{
  "hidden_size": 160,
  "d_expert": 96,
  "router_score": "sigmoid",
  "warmup_steps": 200,
  "decay_shape": "linear"
}
Below are experts of layer 5 (counted from 0) of a mixture-of-experts language model. Rows are named router (the router's row for the expert), down (a neuron's output weights, with its number) and show model dimensions 0-159. Each number is 128 + 32 x the weight over its row's rms, rounded and kept within 0 to 255. Numbers have three digits each.
Before each expert's rows: "comes before" lists some tokens at least twice as common just after its tokens as in all text. This comes from a sample of Wikipedia text that the model never trained on. Tokens count by the router's weight.

# expert 11
comes before: " |", "0", "%", "9", ".", "8"
router:178208126139070137096177126119142182107101114136164186119091146093169118111103142127054108070108181129143143145113151096187120099162142136128117182139123123175146137082133049095152151125075067117145147147115121159178170174114129181133052114098137154039084154111142071150136102151144155082124089151112175072135160144140139092183111125116072103135091105122108175093123110132135138122142120140160138149127084107090061076139104144137130144125165126109142138129124163190144074171117128
down1:145159138133194123149152092110182166149023134135147114139151109143116097133148181198141130109115141173128116146155158101091180146164137108110160148129154137178104129121121108168129141178178053162124123169114097185155096100096101192113118061160119065134098106122096082150153101055077107126079132102137121144095119118115142110134093146081110141145121076160140107133115127106177134208127112092142124176186166138160060138171145115184165090153134111145083108116196136151116145106102136
down2:154140092139114155154117132108088092055142197114141146124154176161116102120131137134119127103164081127118132129137161153146119107124090082136090106115150125139125066126124151135124184166175179075138158148177102142133168107084136126081132167084135106097092191134149109084165138108170119108095119099132096139097109110109178150173208127106167206136088154166131184038206166151132044136039128115115096129152070072094112116133182119126144103140107118152116120137143115146138182138140113
down3:127094109169153151120152140085104122145122121196155070095164115145229140058126151099105111105110125120169102097083181135116140088098129121112151119180150135097097165095120147092169128181128163129159169116088080093102105116165128139094096077138140094128160108093085048167109117118172149139157118102126109168115145136120111171078093065096157143113078139098156138159125170099155130156077177175133123182174094116097153118184086182140127123133138114142094082083106081094180184169121136
down4:172118128109132162164154084177130109104109125174135131218191075142108139112122094117141114138116113104162090200128078149132134101093153130168122147168125148148216118129088115132107121117115079117093065163194160125147133108162140106133113132110060115118093099115133146157107141135103089111117170086168114174122152198131080107146153165102161128154101132082119097107093153209132146071132077136153152167159164119113131117125160110093140133135128190059173207172120166109166084136181119
down5:128137149132138093114095137086196143099092114135085142131121141081149131096162150076104154134140097173127177137149133091124130088142069136168139209134155135122123137146113103134119164126108092104078097245129165131128110145124104048107102084108148139102127189154103182128095129145123146131148090095180079108188156161139192112136077113126112097133178086134197133156147102163115146150121100126092184119089157121143116122105123141093143173137110141151181092090058185115147114069148058
down6:119103186122151176084099121155162151128067139115116053154128110140111133163125080141137120125097113115169111104175113171110132120074121156169130126058128132103148155114153167160170156177121109110143129161121104131114130158166103072126150087085104211131153155116185113115184127166139151126208125076119129164118123110092135107141133194159150092153157130189135124144106122035112137081094151072190156113140057089152102058085125155109116143155077132185093158126145134186104131132145114
down7:116128081104076112070118107128092177111202141109048051126116169125157101166120164147107080119122114112145137130097181134129151120123167083169121094140072156133172092153135107171135137124133129128106137119104127172187118154146097093178132119142177144143069169147148119117123149098161067190149152123105126050146124061124089161053180152112097154116074097171105129144108132149170127110158106091137113113050177129123144120137135172167116088137137185168094143122159150065163101123156098
down8:213123068141130124112100102138127063161129112138142121166073151105138171126171067144138140106111082088137137046077141096111117127088104083129152105116107143092135110120153169131172069185140142122130139128143160118126163214127122197110124165140119136128119135096100137118154100130160154091109120172084137164100134125152154100182096132132136075159161117173137127131169115125107116064075177124221132159154103087146076090156065206141109127159090117103136088130143141094120153141059160
down9:100078132148099113136145091115070065126168168086149116018136162125151121128162097133117104084109110140099150118148133154132071167107178068086156107123127157095131129160137124091126094141172193213140136127151107122141189068126091116137111165075119133105153117124078144131124148153062151148117167135126113131088151081151102152164124125114147114151117174138162146164213121121081153098143114216122055143155176149125138092080094141162138177103165094122146137103138130062158131127113105
down10:119118154113156160157146155108098142090123123172122103139124108063110144145131141174134145159151112110164146069103121067115090124098165176110057131152163115155103106138107117102118111138172174149102189119108084129091146147081134156061157120141173044167107123147156148106169167146111151112154129088161160133072149155138112086206095099122157075104122098156158186066120098091188094108124082174128200146165127109122090103120175177130119087076108107129145108198157125195157124121154151
down11:169125087111134121172178058177064130114135116151105176077146128136112167129109153156110152102116060134126123135107097130204057144120129121193188114102109012209179118162150105148142119137098118156129099117128097148096133148171157091119129112131112146117071145139113129069170183142129129127099172130087104140125163121137142128095139138140100149188115086132164184128065164178102182102119169149168124078112143111111142125179191099119116155106153138076117152113142102115107127100106171
down12:170102168100107091171164124181070129131093112085193126101151133108127111056158120180143067209127152129127052097138130101086106137151122102107111135163116142087127158116132237119146136148156135127093084138114109150060159143151141162080155091081163115157131117137126140104120177101141121153138119137139103101117155117107123168106096095024104170129089179167100159118129125071174095102119134151112129110140114147118086135125063123119187141138138135170149127152129136146053053154155130
down13:163115114180146185102155153158150124128101144144104096086162134161136120123128176067179133126108095132064107067148095136091141181140122131114159119123121120167145100116115105133157153121065125104107174136084089134077100138096191053128116133171132131121138166126166154149087174112098108158139145071102125090092060094173105155153139077152107102166103157141140087120121165143153145154104098106162120166132107145118073134141118153122215110068095225055161114107145187067100124120135159

# expert 13
comes before: " ", " —", " +", " N", " −", " P"
router:111164083149110145133177147164158159076111150116130108093101111127154180114152070169076086106136138168088142178094130132144102126105123131046161137149082137096188155126115147091161174179100134186111136136141140197145142151123179175123139115136093114124141156074102145142155080033182167137095133161125169120149171116082196144194188102083107148134121146122155099119130187180148143126142143117117170121182110119119129071094103139099140159124160127052127119137176112133135145199129142
down2:095177128112134120077133158126113114165173123099127137168185131156119155096122056130247116200111115189123129111122101136066097126131098116181163070107095156140143155122177153185146147077133114150074125119154132137153190159077099124162101091110111118128170093086123098135129113109136133078075129139148097114113133128141117110146147158132127140132122132176106156158162128089190026126124159113154153105166149156166209148132109187165168130156152102131107110163129063138152099108125170
down3:101146049123108191157137088152105160164121118129141170121102109172093082155201136107120111096134098116206189166120099107135127161117143137144127122137144107144150182122114087168140176114157186151120173077137132139066061093112141130114121145137119190128126116113154166136099197133082162163118116085113180090075113143125130151101100126152101096098099145185123121194060195091132089176096117125083134104082121161119138113128110165154077139138108123139116129128136180193106110051107100
down4:167122128133122142134104117131132122178066106157131138147124140181078090127134169146140069115162122131198088084075154145201077130110130105181137083130087129129113088085138140145121079080164129136131160159105117089129096116163108102111128135099109155132134180113146114112058149138142106157130099166100138100114137126118156162029106163096116096192125110128146157080100155106087097255164097151128126133087124137107098141150106172170098187143081069105161136113178159102073153131140117
down5:160180153078092114153125194201142089130068168081131162174093130183155121131095138176166117137160069187101132136129107160190143135142049136153143081167111102125151116095169110073093099147157113142108095168149120129087132160101128118165179080135131176144146097094098100198097089114145144141161108180125168111132170156139075126113147189077150154089143114129161155166134121118120162109121096161100115101104156141149080183132156136175197165092151090092118126155129082121113171117150138
down6:091081111098111163194130060183119155107163152175131131181103094127130218134142150105154088119128133161168143165164115134093173115188119158090132133120135143132117131110059137153095114114139151130164147155148122142119092142092133036118112060107128168143182113164101100110143171123104095133134116114101187118132199103113106138135138142125080062100105118119144162101123103105137050133137058135128103102119142101085150117119206181114071139160114088110144106182044148107114096135135095
down7:135139150154152091176105136166144141221118167157139086086168132183095142054115147142053165104127106103122148061193108136111184123171120106143127178143082095156121085114120100126121130181150148147166129140175111117218125127111148141162114071080109058128143073110085116136151116118133189122174115084098155087119139101144194116129096151145134099137109118088159086119141070120139139149107124184110171151154078147155117084153121096158129104104158137114057122155105150089186157119135128
down8:136133110125159098131147167158158135104119091034159071063132135161101070060134113141077110139125101143119114175186137140092079102110140126105172121143111102169156149100188144144170075056128124149185157099090126153121168144128143079145142128109186129160117155090139174121119093144112131117173091160160102105138087084172144132160104153144154105069123182124101131093072160084128119172141205161086103150143106106080116132091138120074139130162094170101088141118146165139081097069083119
down9:101181073119120091119112108168057142113122151140108131125117222123129142105119110155078121167097145118145139157220169165158129137176134087151183146089114079141162143164151144171153108102114138082105093155199151121210159171151156158122108116082113086110119127090155148120133146128143152133136173118091099094124114097175137135090143092118082112135139077108128135119117074095147182145064080139134194098108131084066086173157126125128203155088070111104171160139087139104127103117130109
down10:168113159153095116162130125171109173109139131077178101157145130107174171057157132164148152172149092120133129155131126135112115178063129102090149113130101127144149124094194188115121115122140126060115149112061132134185188130096109125081091184117142158070145111105141076148134063159105139133142096146142139151096188115179130080128113226063149131146155181133079107118102116078160144139163208150107107147128133107187121116140192163122115142125142099097118174124168118149083096152134159
down11:134140169177152125133130113025095173122087130104135159112104148097156106142101133120174159112104118114091111175196155151150119141135171140137147139156104083132125134088106126128155171110137169148135129078090106146171077118150143162159109157136126133179132180118151150142142142191070068142088180175087105104135121137043130067140096126144113103129090151069168128056118110236185139173135121144124124122126116147176108155146175105110148072161139126147166096061125087151104100098141158
down12:175125120119128133132118116079099216176118180154131111085123126147119174093141123086062132120113125110074123153097126152133120138131114100171133132123134160131114128119119129118155103181111135100148096124086209105061153167129090118189131136142151148135171105138046096144117177139111090182083200065149159122109127117055165145109109159118096075143095126171177167096174137136186072091162080126173146137147074125138109089070101150123114140158104110103109120115126187091084167183138103
down13:061101120108127101107095106063109124145139079125161084158123138110127149103082164073181137094144150089074082121193167110096139148149146179113157143109132132118206101138133160086137073101163096083090092134139158190172195134141138079094155145090125193150094132129115069121176098091093162120176146140081133129128132085054157137113101151105116139157107078119119139131135115131193099180077072159100114127143139172129124137172075090127136122101139089125137155192131130133091136085111081
down14:169083115099139154176111112179103117111091129122148150099158098125160108169089109188084157104144165161088115088130094182084104158105098180150152036191118149138167151150129161158066056119155115156137188084114082090132169103148139193143146095131124180090172085159144135134152143157133105132142101162131148126142121101155116093102110108072178139121078075126169100123094128154180080080100158151107153091146146174149101111073166126129150095133143133108156119116150190161085151078128085

# expert 3
comes before: " to", " the", " in", " by", " a", " as"
router:123130123124089129135194102140127180082103178127136114119077106146117154114056106128072116099148104175146208193101157118116179080222104143130102117155091136057073156150089095120142177113147148115123103072104114121140141102136116166149052136126102130074083160102150073130172110108089133094117126155179139142120140078106124125222138123138080130110105142127092140119139125161105145207158142090059168142161156085135102128128082101146171089138144127111105114096136153156133126101090150
down1:121096095157092116140166115095116106160093145074105163228106091119089131071201148219078154082214127121134143100172108150144161147107173119155125148152094092125102127068116129093065133082108127134105139095092074147131159125163118158122127093109151157129119119089112113164155125165121105082184139158092153160103167129128202140108095145052159070147144085126132144180129098102098117125111076146155104169109095098093083098135127180130126101117153129134131165100109171155164142125144163
down2:117200155146124141172161156140105047116095127099133066059089158186125143106129155076202104180145137140113154130190104087096137086106084171104124120088110142106130108072148124074145125111095102142125107118106106113097066073099176173107138067129187108121187086112106139146101159168128143155097093128108201110119125151104183140113158111092148183162116122131116166111190141082155080120137145131158124103125097193126105079132139136143091099134206186124131122093116106124127155126147139
down3:166202093147100121133150101159070111132141135111122142132155104141148108164178129128191088092115132215123121108141111160069127102077135141087091078121123159088169104108139176098101150141108154158110119064143132080146142130123147179063110098099109109109101131128083145070116069137110125112131158177135146129169137122150132097152183179099100163154203115127100171154065111104096146119109127170145166085124154167111124115124073091093109120177106126172098128092109089212120107113077207
down4:129169136170131066157103094092147141139173119076146162101077090163126082134084122164132145178143105145111167106143180102144113098097103167126171094127127004096114112126125127136169084130127163153126125109040119133069090153124115153151133146142124114088129176135067176139131099134131049139174180103100165154081160125152163114175143180158144133150134150112093159116186137117120131107087116168089111112139094127161098049120117187123125108118130123153065114193192102136135140103120136
down5:099221136110133122091138116137153110095153119094163070119135091146152155100174120179126074087167124152096117131154078135188067125107097135112132142149088137147113132103122151124108102108103195149144116131081178099123113131139126107064119130169133108076204138107071150125142160162137178188129158143156143137151078117152176067128109132113112193156166187109100121147130131169142134170170147201113124145133118082133113152063180162134103090118167134175106178129168116118136126179219106
down6:099132167160103098114138103089100122090179144069150157114157155096082174176089117139181098115071142118151131149128134149078134184130102183114051187104133152139126155111120126150117115066115102126142125078146169102121125067136087131145132108128061139152184081069148144117109169209111179164122107154207090081158058086164150154135118158141134148134084150154117115114078147121118147123140134104085149128180093176097140176110106107069120081171111103154129128118151121086176100100139159
down7:199151098125132102177180134124122112147110162173170118153128183091187078116114074166095160157138133109161128094169113166110139144157187069106134152138138103182106088116136148111149116163124122157139136146061125203139157151126123105087138088121189100143163115154144136157121192168132097124147150087111148071141167112102116231090168135119174125170146121146136129152175083099093110118157105167066117132106134219190131138074145077142126120110106121162151151135148174146160166149165138
down8:138086093074119136120155118136103151118157075122140121129170130168140095138103103121091118063154101126079092077084163142163105173125142086122121118118173127106144097177147132140125090152114193209050131155105113160124111065105148162138084143124145045121065133196125089158168108182142114141131131205172106166136176145115138147167104116102130130130092115151197117153122141134151162100137117191062095128142112101152171120079172155149085093116161186086191098137099125155101128147121136
down9:123095086147148159169111119069068202133135066159123231161167131196083193105124115073090115083136137160166139124147071182115122140109112137112144166099131160075193144110166154129166143122068147177106129159123173146118178100102094087122085137105067117126183159104139138157169120112108133134104142161103116129097096074143092129164100100112167137118090119107127160081091154100171116089104108110111143120182113120141080149071124127150075159144178111164174111146125109142115126082126117
down10:123104120168089075098120133116069123136126187113155116110164108115142122081147188186170100135153084177145130142111096113144178122071122148158156124165137159151119157116167161059157119152096134043206145133085066099125144131198112113107145151131120138110119093195153041125146138142152088169187154142141122171148134122128069136172097150141111134155154073105119114088158163170151162141146120202123129112129159091101133145064115059121101184111127127094126131104127080178125142107152158
down11:149142117102170163134095159114197172092119133174141052110158117121150108122153147092091102093107076146144125120128122126139105176124148169116150153125146220142140132129167139138124140131149141153101127140135095161114086170153138115156143142185128133085203177050085159157061123176134181167117146155162157147139098165176246080136151146138134123080112192164114107090114180112131135117185152143150162090094109146107098150135106166101138128163082149174160100136166101107079154161132153
down12:171173162138171022118093151078084147102087177124105114200142217112141178076162121092105114112104156131182092121129079194105141119136135086155172095082143151116099182080111139121139087047156165161166158071171117155099134090059125125113109127156146119107133090133136089189130142151175145212124134110158144134142120112163152095143085124103160111131159139105159153074151126106113069131128137098130159101169109137139097158085119103142126133130131118095129109125147134119166087093105106
down13:053080082134112155146114096123138148130125160082139106163125146137164096126092158139166160129135059133172101107154136173102106109133161100164069106147118129127102112062100071123145092102183103178090082111138140089063101138099172182173148091103137106127066093113159121078118131147093083088124140149131114126170082106108097159162168087112114098124095143110121103129209187151120127130087122146161113159129125157088100092166045197138124141180144088130116134059125166154145117106064132

# expert 5
comes before: " the", "==", " The", "The", "===", " He"
router:171189120102160121153203106181134192118089160130163177098082167136091122081097095164065120098144151158136169148142179131157132086131093100092120202141113155144131104124086077093145182146151085131088138084130106095125161155131141156114089100141079166101108165041106132092202124144123147148155087129156087069094165165068120121102142135128098136100108125144119086140092123171116109154161142121125131140180102096159151153130072144085142141119118129155093203152111109183122151097180147
down2:145126096107119145087136112139142140165127109131166146181116142160139159105130177104144119174132101109198151143100108174139136128169086090108133105130116140112133123162155171170134155164181089077209108148098142126120121106134128145092219155101101090114152170093105205141135112145144090110093137149146195152101160163088103164167153156138118142138062146184094203158119090149127167162116128164121083165060140118127114070136148080132091124132187121163060143094100103061140080068121116
down3:119102151113042082082143150095140098177112091091077146133117115107124131175125170100097100131103135161117123132084171102138149114118170086144185115071095094122176133078117143109149201134145119147150123163103134110174135103145151124182106129130087139157097117150160100155112096062113167141128160097173112090119075179129090094157142124168134179130169127136120112118157094133140105103136117058183125124154182123099150139144155139090121076076066158081095083186196125184105212125090134
down4:136094177118121166107112134136092147126134170094162113068075128068132078171143151103104074107174131106192119126097170108103117120081087176144100109168169186155130139127129135098117162123146134165031141118073090143134172091075063079127138154110189093115163150223155095137097133120087052131092090152202130145103112091129120131099090133146159136098143132147176118111133097114114094168086163091120113161141140110143146128081127134137153138173148158192164131139127136095150109138148073
down5:164106149115085150149160148123140195078131114115114134113133149098157124068192107165128136106163150109074075141164140145117139111159198153127039138100105122102142154141137184120135160153135130120148110136170105051209142109174115106113112186129135139136062171158134168145163145185103190138187111145117096120111116051174135150156118152077096065102121124093130093094114080120106174114104112101084148111071121110145163104177119122153171089139115139069111102184097112149123120109102078
down6:162130144154104135153164124143137085125161123110165181191083122136102197064117154154155126153181105083132149131144076138171163052155114118174100090153098139155117149161136183127107100089139078160144125139101125168153151109128154209131134143070072132089151096074117143122198145146060144115108169151129155110122103086146075135129056102060146057093152125074116093107092093144106109205101143120170170132097178161115170141128096157139117132156113114144091123124141119138090104137099134
down7:095060110089179082154208084090148126102053114150144168091160107131135151147141109093106115195119114170078125137110162099151135150108158077113110156107164127124173133151094151145135119155109149191130139108108147096100088128072120213170118126148164066169093138125083110102101132144156103107159123148078155164162163182147155110110159111091155047132143109166109152157079191093097195149118106116103114102134138164101155168096163140163129143143085098081140100173121166184135116122152148
down8:113162095130090149129132141196131098171164143043101107095138205106144116161075149114178122174125161092117154127148085122142156135146094154149133109062115104075070081152112218117135128155085126155113217102132135122135147108153183097127083145139088123166127114132154144209116115130152124041152141102148106155089122083119082171103154163110164160169054086126098137152101142103151132142123145100152143103101135104117158147145094106086173167155119152145119107177168100169133140180132098
down9:194150169134145179138088163132112049106133146130176083083182130070161117126096124108143099129103142101159058150165148169208144168154170150125186158155158087127130105120202092147109090107127146172119132143149161139171186149142156113153130116121090157119106038129116114099115158174122128083099068154094147111150142119159142078105137141135136131152136121161158126113088156071118130133131164116096086109159125091105115117113136055122138127186085080164164097095103091133093116214133104
down10:119102179109114097077103188114135094157156138114147096197132126172095149173149158082131154058115117175151153170095122095173063146113081185093154157112132163158087109125136128146160152108177176114176050171125129092070072130100113156150138119124132139110135109095146158131090140096072074107119161061070095135110100144120108132102172090111149117194154154118164138107104111149148135146123150028085088125114182113106121107137132109156070081089122131127115107115109159101175157131167150
down11:112133122095134110114180123207151106135144137136116178157110020083116163161098086090172093106101078175108163132155142130097178121168163127115098139136110114104123162144138147118145130092165159129137117091092122084179099119087172143113127110134104149129107159158136153162147101146107100087122119094059130130133102167140126095198098086133130167066186103073131183110110114124096124154110176139060030133082104140153152083077176139130137109123082164169140099110071146105140089126176101
down12:187115134052150139136180136095175117188130158164135111117123176168181115176179167098063141099086127146199122141118112099117118108039150133136062104104094110127186120132090095093161108150123116177170095085105092154215153142114142143142171129136131122110125114122183141160092081150130147172097112135063153104101161171074104158116136092154104136117120184168107170149077106132114112134182111111112209131123142145110106118152134170147095131151072147072121145095103115127116134104165139
down13:144107104125147119147160167114118120052120135185097137106136114075101088121099121096155144156108141142169165130129110087117156123121133165166125162144126077139108123151090138107154120141090185097201238141119120110089150078118112085126134147132121129142097112127123108111153075138139126092151100137131159134072161197133128127165147212129164118079147100132123175092183117160169120247074187096107158143095157041162111143175127107128149127114127172102157149126094092094156132129148079
down14:136155120083110103124096133116128115177114102187105082146122071119113171199136171169146189141139127145113100138157109148167127172155117089177130118172153076084178148120128114074163143194080099093124127166086174070089122137131148153145153120158179154067117126153090170098065110109147066165145178128141144119115064117106094135122136127139104147141091122167075178139102092147144143095137124126154127174123148122153204040143095118071162162129152102100144091126121158100184114124171175

# expert 7
comes before: "-", " ", "|", "=", " C", " S"
router:160140071097148209137147096194174164108150142110118172124092117140107124021124108158120133108158112132073186162115159121109194096108123134061116156151100120117170146134116061042201180140158114140123124125114093101142123170118096136073152104118127076109074152098129130125155103154181114104138077179090117080134135120067100137159173129126142161111123182109090078064134100136110103124149161152140134132169151127145099156125081136111122143131154147112122182117158139187103157145088098
down2:085131148075112158158189081122133169086118157132071095128118107138118098107119142083116097150099167134200121135161147076130126172101105132128145123162106120145167110147092101122155090161101102138162167132108121097087163124120099079132129131181213116172120138118168144214110116110154154151084110088101129111088112103106148173200107091183154209089144185151124133103139109154097112130145160184140146125087142096102152153145109205069160077130097180082171099157135150136177162146127087
down3:164119128119109129187146120148114112155123126151181101087139142155129118121181168122168085128069163102143158146113123103134104143180147142097095129146188165158098110085124108120158131190078131153169121066144171114140159106102110137079120095120097120101119080153170163189109095131165131147066156048141126120172140144175120096092113103190067087080157149102165174098191150165149119139112131158101152165134128146149181154104134150084170111064146143081144069125160136078094053104138070
down4:121112124125157079091122080113057152087129063131072161071091165132120115133118160117168139143099133136172173174128076120107134099097143099122175181128127199066116109119173117128154160083120164080171138157116145133096184137053131159112156107152095124162161127093169208104101082088143072075133173148150061098076156141126126143131118156133056082117109090118106201180145171159159111134133157109069117127144121118170139136116148147132143124095126114151129115109100076094097124168138105
down5:145169145101140164106149139137107118167160088106065143143118145116136052171158120160104162123147129138118135130138119134178158115146149134108181159112144104106160129098132175127114110133148079128106120184100132110121116085108117083118139142127189166133048091103124119129084111159086107125107112028142119135119169136084160095165161113118165126242096109141140136135146174194156119093138138096088142111095167116080138180174098143117136047143107126199066104094157074159156170103077086
down6:132064155144127171148165123063196096130154157187142147115119118179184105133135102101100147107147138125098117149132074176109131149097109149095148124213170147061094106153144061100130146123131168128137175116103175135131075207142149167126118113117092121111120107156132107151124177149141130127118122157070176161094167125112214169157165135081109123142038097135155205137118159104164131125119084136163167132132119129095131115151113137138096176135153095125134085118151209187164135115112096
down7:108068129103125110132105128144132123120145017110157093115210141137159077128119162141137168142118148105130115090173111159140134102133122164137112097140138081126087156141177111085146180073106116201086061144195130133177132200128109137121118157132173147150147129124153119176143142177144129075091117192135122177167069124168095148159108156125110116087121106079145167098108124152155088125102164167160085134084089130086120157073136113118103104109150111143136107108167069098113040131134181
down8:125195187149130105103145122106137156105121121112116113148161187143150096166088147152147085056088115117117136173180180101179085181190181103133144073163149094114124097088132134168115179144117141145131159093131121103115136117158121123094140119159173163117132142152114137121145114112096167134137171088145128134130142159164140114132160071164096081187149143106071161135071060103189117144191148140088166095106148156079166090145150127091173116227181107130158116158088124174082117161123158
down9:169069126112135145151148111096117148105157062124142214098112093060157103085165174069106175161161155116151101104073164131163133100123078094109139144093133143168157115132143132139165113149129085157024075151160101134093136091133080094106108134143121076119114150155145120137140175158151135195091125168127145138134152126149161079150043181164126121160080105150116183153153080175055104107127088094110117111129095107099141150120172129137163151173151104126117147078100104137112131090116089
down10:110113174104097170131115106091136091114118175130144111145136137115163071179112098106110121105167215127144071123100089108099131104098175143074097168116098121182084139135142062120089123107138089160127154139123149102111124089138160128120063148139161149151149137115157112080131140170129138123109132137091166141187149122172176114094142112144115093078139113078182123164142186123101099167165092073170091118091161112103174056104122145184204082133123173098143123151101182142142162186212132
down11:164216153056113126188145078144170114080118089116120182076138134139113134117108118094093122149112187157127133177119136188136142106173069091162144164080115064133143121122161118103124108082130125160076158159137086188138161139140169097160160098086121111115128138132164147185125166145164114127110075116116153154078116090111082138078124152098162106160131193141108147166138173149132112101162065125084145102115176123085138107098127151155114134121120102188074171099070189165154138116164086
down12:189094080135160132116096111125124118088136150072157091139146097086124162096068153080156099138172121139156159118209112107133101139171152075116108130157144138152063132053126150147158156150144120190148109125151177130048131103196145205038156120082145074137138132134127125064093160152181132132090113171168126080126157162118132152106103127081108089147071118144142082119111116094128138078129155169084127134165116165148085151111128137153066107118122095083099113147105176118126097147128118
down13:100100144118113054091157103091141086168135133144108124117119187119129139143132114163073094122082162139133105121089111196143113058152138111117135153103100079087093151104135153099110088065138140123134179149123174145149172106191144095140048151133140109094116122113076143138199155079112169064109061176211110150131119135152088122090130146105112129115180103146100148147104140086137146142115118109132167129124137111055103074080148133085171172071146156161127067084100158166126095104138146
down14:131071100160139111145176125178171154152125136126159169112129193120168107174154089136132080121153127098168134119113097172133141159110195111077097085065095129126149175154115050114137136194129125112147122056153117104115092159147111152089104049140197159198125148139103097134114095143171201119192120158159119097150137145105148159119168127168082175143120152187148113132036094137149134135070115125106122134157110124089126117111124130169101089077131087152146130092151178141114090150139111

# expert 14
comes before: "ing", "ed", "s", " of", " and", "er"
router:151125131115084104112143132118125167084100213118213102164108117125138122119131090126072106084120133157154166143115115122144135099133128120138136150122116126060116168154126112116085123196129133127116106097143120184141211255162156143076116139133081155077066143049126119175095130141125139129062127175158131099066148129088143093128176118134131124124135181173114134110122084155156106151163114106085152137149111131066159091138090086138165074183183091135124126127099129159117163132153106
down2:128138117137129151153110114145140132151162156129130145163125109165099060100130157131126142131114111188102133160188138097082111123116108198085128138160102161076091115091108123125076119119116140124140094099159147144107182155111121085133098073138116145142094135107103177135163114143079083122178139136138122158146134188195071089116146128067098125132093133162125131066167043107153192138174157027173171104160162147126170186195112141107190139091134102116114160124104105140109112158051091
down3:137138114069131108098127159181101130105084090107150104187130142087164187131132121169089146101132130139175149165139141114161139155108074111166198093143131101124198151079107147179080097082118145084147088090132141127144144141167150133137137156177152209120162084114152076066160132161139150145124142134148184100094132126163101099107154141100174197162121103100171197130125136118161128136184096116136144110147180159174212124167108134140106134070082111144183100120118093126152149147146060
down4:121176182137114087034113109091091147142157143132136149142100174202094131088121112110082154081159133108119157183081125117118114164106083139139083068092127102056136135092081111051106151087170120121086126126128139146122176141184124111181072177165090094146119090121150160187116128134152128111184113132170106128162189148157100169169047185152158129128124098108106152117139154145142093128116105149154118166161138168112067111126127185111146089095112135105081157115125144091125149108088105
down5:129143098126136122104090097093123109115114168110141085129211085116114137111058151148168112110164146203144152196182162146201129110111138105117133126194105144080123131070134118157098153162102138120152053164096082145164231117135122159070148150131118129087106143145135176111090092143077122146130139131139126129102124124138141168019115063107163103229131096148146087122130148161153092097146155119091103145106115157125103144135129074132173158165153151160097129132113136105144141137154143
down6:079101155137170184101147177112073120120160137096146144073166081079136090142142123064097146129127099106113122128090089122161072157115150140105061065135136153136074097069159122150124134109114107158064139187098089112175153156164131115074093100067147125117083072125174099155067139040093136084132140109128088157134133094120116152140116091150144127121136102093146090104118138161089047135139077097127078098179143138105138159123112185144207131180104154133120138121088116120149117136122135
down7:173118158103126106110162132135170090109129107123157110145111199124148113138119099109116140111136087145175163017097117125165063125088160141136146197148155139148151158138099089157118132094074105155148143166142162213108087132158088145092112112144104147144164138102070140078151189139176126079114167114133177154141098145155151142144096152180134152151102166169145122115249081104151170192123143164145113108112116116132143094142151150091086107143120141126111129084097055100090115169152149
down8:066110163169102128149089138170102174155137094133123103149141140097125156154107147107152183122092142067200142109102100119121099172109178204156147166126059121093132139115144134101076116136173079168122099173164138084139123120106105116123146139120134183107107112105138146094161157130127111114167122124071083139099168151137153144110200150092101130087178178156118143119209114161088077095125194114100170068105183118123089121119112161149128152160162076170090094068128080144127150120066103
down9:164147158097170104138113129140122154185094091120135137114146103115126126097183123124153140146152090161153178146121179136142046083149156130173158142164140093149085145146126120143133113116080167144131122162089139079127099061161079160158121107156074102135094177159161153147155138120159115171155118168047160156076150149155177119118175085062149145113149135182117147116120112113112093121128178144146188150062117135124142093149130169125108057152115063112109165200154191113111128036145139
down10:061135105070127112137164128084096091155148099070106128156119160107151130096131131133120134155145108156075181142118139126115123170102134111122090127157131116129126124137132126109124112106141143144081139117122124110120049194078137150133160129118098126147140089091189106120154124165166144171063168158210101177155090142174126115167180105145142152089127227112126136113121106080158143173155174078139161137140122169106133168106146060179124061097155069204187149148149167101119140079112074
down11:093083132092095154142175116149191128134121168128155142156097114164089136087156103141142172084112127133120109148016137160099154104154084144156157078150115118149088159073159144190074112145107156065094107079133123159077135158123069153120130112107082173156132141131137136124129098171114154138170120149159152198171057129150124073105115140165097104090151118167128089137116113069076121105126145046098180112111107153104114129120124157117130147163105085130137109143189179073131111139149197
down12:076156178178106084087088133103125132098167149135079152112090124144113130108139087144153181105124144118090190129178154067015146132095147127164101159133153141090150177147148112085086187097169199098132145105138116109167109126135146071114063122086157135120175147131140104101143097120168112088124106093162164148110130129145160175195127117152125111117160128148149124105125129081143122141226107059111180120161100114161127079127112108155132145149104039129111130167135143161110159111165129
down13:104114138106196107109146145106174088073136150176101153166128104140151152122128145168133121102171136120116171106210175102144137157085173111165087111076083124118164173100173123176102140093115050084113095076121139113125107085106118144132139146111092187169116089115096118160119168133178076182093124149169148106131110175095112061158154148191163151102163182135161150114145093082141144122087130072145103101129155176145145105174167199111075135142153152097143178154159152108126133113145080
down14:140149156154151113135162126158094119125147123192087133099113147108098107200153052126097159134098122084127113145165157117099146085134148112170191140127156125182130104135116137099165183101151050078161144152123149117142119098140118133114084171106192115142131137097178147188117145135204131144139131135095095136122149132103144206122166146105137109137140103133145120199106100126118180097105075161115153116147190090125130144101109116103173201100107196119135072155087193193080164108143062